{
  "n_layer": 10,
  "d_model": 384,
  "n_experts": 16,
  "experts_per_token": 2,
  "d_expert": 176,
  "d_shared_expert": 0,
  "activation": "tanh_gelu",
  "moe_layers": [0, 1, 2, 3, 4, 5, 6, 7, 8, 9],
  "router_score": "softmax",
  "normalize_top_k": false,
  "routed_scale": 2.83,
  "balance_loss": 0.000347,
  "balance_bias": true,
  "router_z_loss": 0.001,
  "init_std_router": 0.0137,
  "lr_router": 0.000437,
  "n_head": 3,
  "n_kv_head": 3,
  "head_dim": 128,
  "vocab_size": 8192,
  "norm": "rmsnorm",
  "norm_place": "pre",
  "norm_eps": 1e-05,
  "positions": "learned",
  "qk_norm": false,
  "attn_scale": 0.0884,
  "tie_embeddings": true,
  "parallel_block": false,
  "init": "trunc",
  "init_std_qkv": 0.0222,
  "init_std_o": 0.0222,
  "init_std_up": 0.0222,
  "init_std_down": 0.0222,
  "optimizer": "adamw",
  "lr": 0.00119,
  "beta1": 0.9,
  "beta2": 0.98,
  "weight_decay": 0.15,
  "lr_head": 0.00858,
  "grad_clip": 1.0,
  "warmup_steps": 314,
  "schedule": "wsd",
  "decay_fraction": 0.623,
  "decay_shape": "linear",
  "final_lr_fraction": 0.1,
  "batch_tokens": 32768,
  "seq_len": 512,
  "doc_mask": true,
  "train_tokens": 250100000,
  "steps": 7633,
  "dataset": "wikipedia_en"
}
Below are experts of layer 3 (counted from 0) of a mixture-of-experts language model. Rows are named router (the router's row for the expert) and show model dimensions 128-255. Each number is 128 + 24 x the weight over its row's rms, rounded and kept within 0 to 255.
After each expert's rows: "gets" lists some tokens that make up at least twice as much of what it gets as of all text; "mostly gets" lists some tokens that are sent to it at least half of the time. This comes from a sample of Wikipedia text that the model never trained on. Tokens count by the router's weight.

# expert 10
router [ 98  90 170 140 137 117 164 118 110 141 167 108 140 143  99 133 119 147  62 150 158  94 104 129 108 162 107 155  95  96 106 114 162  93 112 169 165 104 125 129 134 148 109 131 108 106 122 141 147 109 140 121 187 141 139  84 147 147  99 148 125 150 110 138  93 129 132 120 119 127 126 125 139 100 131 176  97 161 149 152 143 163 114 161 146 127 136 134 161 133 144 106 140 108 148 105 106 120 142 126  97 126 133 137 144 146 171 144 121 137 157 140 102 121  91 119 149  96 116  97 119  96 125 150 132 127  72 140]
gets: " ", "\n", " |", " (", " —", "/"
mostly gets: " −", " Votes", " Yes", "·", " Nominated", " Turnout"

# expert 14
router [106 151 151 151 125 117 155 112 150  92 157 113 122 131  65 115 132 158  90 109 118 111 169  77 125 158 115 137  85  94  96 118 120  82 148 141 112 108 109 143 146 191 119 154 106 109 118 122 159 115 165 158 119 165 149 103 151 174 117 118 143 140 130 141 124  95 110 180  96 122 111 133 120  81 146 133  87 135 101 148 117 126 159 113 144 143 138 163 149 114 152 110 154 119 129 122 119 168 109  91 123 127 125 106 149 104 165 152 101 115 133 134 145 115 167 121  83 145 137 125 163 120 103 126  99 113 154 144]
gets: " as", " is", " was", " by", " to", " also"
mostly gets: " was", " is", " as", " by", " are", " be"

# expert 12
router [142 115 114 146  64 149 132 136 148  81 126 125 108 112  89 118 145 138 149 127 159 109 118 110 107 121  85 103 120 127  72 138 116 143 118 121 157 148 104 136 158 132 110 189 148 139 138  99 112 105 107  82 114 129 139  90 133 174 138 107 122 112 125 155 135 101  87 133 122 120 112  78 128 127 116 142 117 147 127 101 126 148  81 122 108 130 134 151 170 134 125 125 117 149 162 110 108 110 144  99 111 154  90 122 148 115 125 159  91 137 168 111 110 103  97 134 120 200 119 143 113  91 120 138 108 127 131 110]
gets: " and", "\"", " which", " or", "}", "The"
mostly gets: "}", "\"", "\",", "Note", " Species", "History"

# expert 13
router [116 141 151  94 106 126 142 115 103 128 148  93 145 143 148 116 149 114  94 141 138 159 101 132 116 139 110 122 105  85  52 135 152  72  93 114 150 114 118 142 114 166 104 130 143 107  89 216 147 128 131 143 158 113 139  85 156 129 100 141 137 145 117 163 103 117 117 179  99 122 183 106 105 119 112 152  93 127 133 132 116 174  99 129 131 173 101 162 124 165 141 149 141 133 139 136  97 147  92 127  65 139 151 109 150 160 157  80  89 141 121  97 139 142 129 122 109 123 129 113 152 114 126 145 128 103 106 131]
gets: ".", ").", ".\"", "\".", " film", " number"
mostly gets: ".\"", ".", "\".", ").", " country", " father"

# expert 3
router [113 137 144 102 136 137 156 112 140 105 146  79  92 124  93 121 128 134 133  99 156 148 128 117 120 131 118 137  76 115 128 133 167 134 146 122 169  89 105 142 153 166 149 149  89  77  81 144 139 118 150  93 140 142 151  99 157 150  96 148 153 131 105 142 108  79  86 166 137 129 140 115 132 115 116 196 134  92 121 157 118 140 132 112  95 160 137 141 154 150 173  83 162 157 133 107 119 125 141 130 102 128 112 121 157 128 149 141 119 156 127 134 104 113 127 114 125 127 148 112 144  95 116 133 113 148  88 118]
gets: "-", " |", "|", ":", "ing", "age"
mostly gets: " died", " Died", "After", "igh", "ress", "hard"

# expert 7
router [128 138 100 131 146 142 139 104 132 102 165  48 130 167 111 136 160 104 107 129 131 119 120 115 125 160  82 101 137 106  91 125 125 135 111  97 142 130 142 123 120 118  71 175 132  74  91 187 154 106 134 146 138 126 136  83 165 130 146 159 102 188  96 123 110 124  88 152 114 141 133 110 119 118 137 117 108 122 125 106 117 185 121 135 148 117 160 200 138 178 168 115 172 128 148 118  98 163 135 120 114 126 140 139 166  99 175 163 135 118 166 145 120  88 118 110 132 103 127  88 149  85  80 148 112 147 121 151]
gets: " ", "ed", "d", "ated", " left", " made"
mostly gets: "ran", " moved", " won", " left", " announced", " published"

# expert 1
router [121 152 129 138 147 120 125 116 104 116 127 127  95 128 139 101 112 192  92 115 182 121 128 123 131 149 134 112 121 123  96 116 125 119 122 161 136 133 150 126 120 155 113 132 119  99 128 135 129 126 188 117 139 152 129  85 152 126 104 154 128 147 112 110 102 128  93 143  94 136 159  90 118  93  80 145  58 102 142 134 115 183  72 112 137 150 137 139 181 153 159  98 153 152 116  95  77 173 131 132 117 158 122 148 142 143 164 153 123 126 148 134 132 146 121 143 124 118 123  99 172  57 118 114  99 138 106 152]
gets: "1", "0", "9", "2", "7", "8"
mostly gets: "7", "ob", "9", "8", "6", "1"

# expert 15
router [117 100 161 152 152  86 137 110 149  82 135  93 146 145 119 111  91 173 122 125 156  99 111 101 129 160 126  82 113 120 100 125 112 118 103 144 156 112 107 119 114 135 124 159 118 104 154 137 146 113 129 133 122 149 108  81 123 147 133 144 148 171 128 115 137 113  88 108 112 116 149 113 163  79 107 111 134  71 130 135 136 191  54 148 130 178 159 154 139 144 148 123 167 117 146 119  89 122 158 110 111 120 112 102 151 121 166 145  76 154 162 143 105 124 143 128 106 122 164  99 147 117 123 119 134 128  90 139]
gets: " (", " \"", "–", "born", "to", "("
mostly gets: " (", "[", "now", "born", "act", "("

# expert 6
router [103 133 146 119 117 162 173 137  95 110 147 125  88 137 132 103 149 170  99  96 128  88 118 109 122 168  83  87  78 108  95 138 114 121 147 129 162 131 127 147 131 147  81 150 120 113 111 140 177  75 126 149 120 164 139  90 137 141 127 163 106 175  78 138 104 120 127 170 114 127 157 111 152  94 152 164 118 120 137 108 108 143  96 105 145 181 143 144 137 161 138 106 153 137 157 140  77 153 130 122  80 141 139 133 135 116 160 116  93 167 143 116 150 108 101 127  90 134 172  81 171 137 105 155  99 158 117 123]
gets: " |", "0", "1", "–", "6", "5"
mostly gets: "″", "present", "On", " On", " However", "–"

# expert 11
router [ 89 116 120 153 138 169 136 143  97 122 109 114 121 163 107 118 132 164 129 139 149 118 151 114 143 139  87 101  93 128  98 113 155 101 119 151 149  93  95  88 133 142  82 151  96 103  97 162 175  97 155 128 116 176 144  94 177 114 107 131 126 160 107 179 115 103 130 152 107 125 135 134 155 100 139 159 101 135 129 130 100 164 101 119 138 168 152 164 138 149 134 101 167 157 160 105 142 129 120 114  83 150 125 141 149 124 161 117  74 132 119 175 150 146 126 119 152 142 146 110 127 133 110 135 116 119 126 119]
gets: "\n", " =", " from", " on", ";", " at"
mostly gets: " line", " air", " =", " until", " south", " north"

# expert 2
router [142 140 111 135 154 173 139 109 144 135 174 129  91 184 125  74 117 116 120  92 148 126 140 162 125 149 108 107  67 124  96 103 169 124 112  97 153  91  92 167  98 137 132  90  92 117  96 159 130  94 138 122 166 141 148 102 148 101 133 196 169 133 133 115  94 131 113 147 103 127 111  88 144 102 115 142 109  77 131 161 122 129 112 153 124 147 117 130 155 150 161 102 189 143  84 110 109 127 134 143 124 152 124 147 158 132 142 106 134 148 174 155 120 121 108 154 120 109 136 102 106 107  90 170 114 141 109 141]
gets: " in", " with", " for", " to", " at", " his"
mostly gets: " football", " career", " club", " coach", " help", " field"

# expert 8
router [118 114 116 121 113 126 175 101 119 122 127 107  89 126 100 100 100 129 126 106 132  95 133 104 134 101 117 148 111 104  97 132 127 136 112 171 128 119 148 149 119 155  81 177 108 131 134 123 158 168 143 110 146 155 139  89 116 144 128 146 153 125 111 128  95 118  46 149  75 120 111  93 121 100 120 126 125 133 136 127  92 134 103 144  85 165 140 141 169 118 138 138 127 120 105 117 108 136 131 137 103 135 156 125 158 159 156 174 109 127 127 120 104 134 105 124 153 124 145  88 105  84 127 136 105  99  89 168]
gets: ",", " a", " of", ":", " American", " only"
mostly gets: " Location", " Country", " city", " Born", " Species", " Genus"

# expert 4
router [102 112 145  96 117 141 150  98  85 124 150 130  77 122 175 121 113 168  96 127 143 102 145  68 116 162 109  85 113 104 102 122 119 122 131 142 144  87 155 168 140 153 133 154 116 100 119 153 136 103 131 105 121 151 137  93 143 124 135 134  97 171  99 135 104 118  78 130 123 112 163  89 115  99 111 137 127 103 169 119  93 138 122 120 113 146 141 128 172 138 144 112 153 156 126 150 119 147 112 132 109 147 144 151 162 100 171 152 111 126 119 148 160 125 143 107 134 119 144 127 142 126 117 120 111  94 143  99]
gets: ",", "\n", ":", ")", " –", "-"
mostly gets: " BRA", " if", " –", "!", " you", " MF"

# expert 0
router [110 149 158 135 149 140 160 114 145 142 127 121 160 109 149 113 128 184 127 120 117 133 145 108 138 125 123 116 113 119  92 136 110 105 152 127 141 151 110 134 153 158 129 162 107 111 104 132 139 109 157 107 136 145 162 103 128 159 119 136 108 150  98 155 116 131 110 139 102 132 122  88 123 123 125 150 146 105 177  94 112 138 144 105 131 163 162 148 144 143 139 145 140 130 118 145 110 141 140  99 109 125 119 146 139 104 176 113 113 128 137 114 114 125 103 108 177 135 155  99 170  92 121 140 156 117 126 152]
gets: " the", " The", " a", "al", "The", "'"
mostly gets: " the", "al", " The", "The", " first", " his"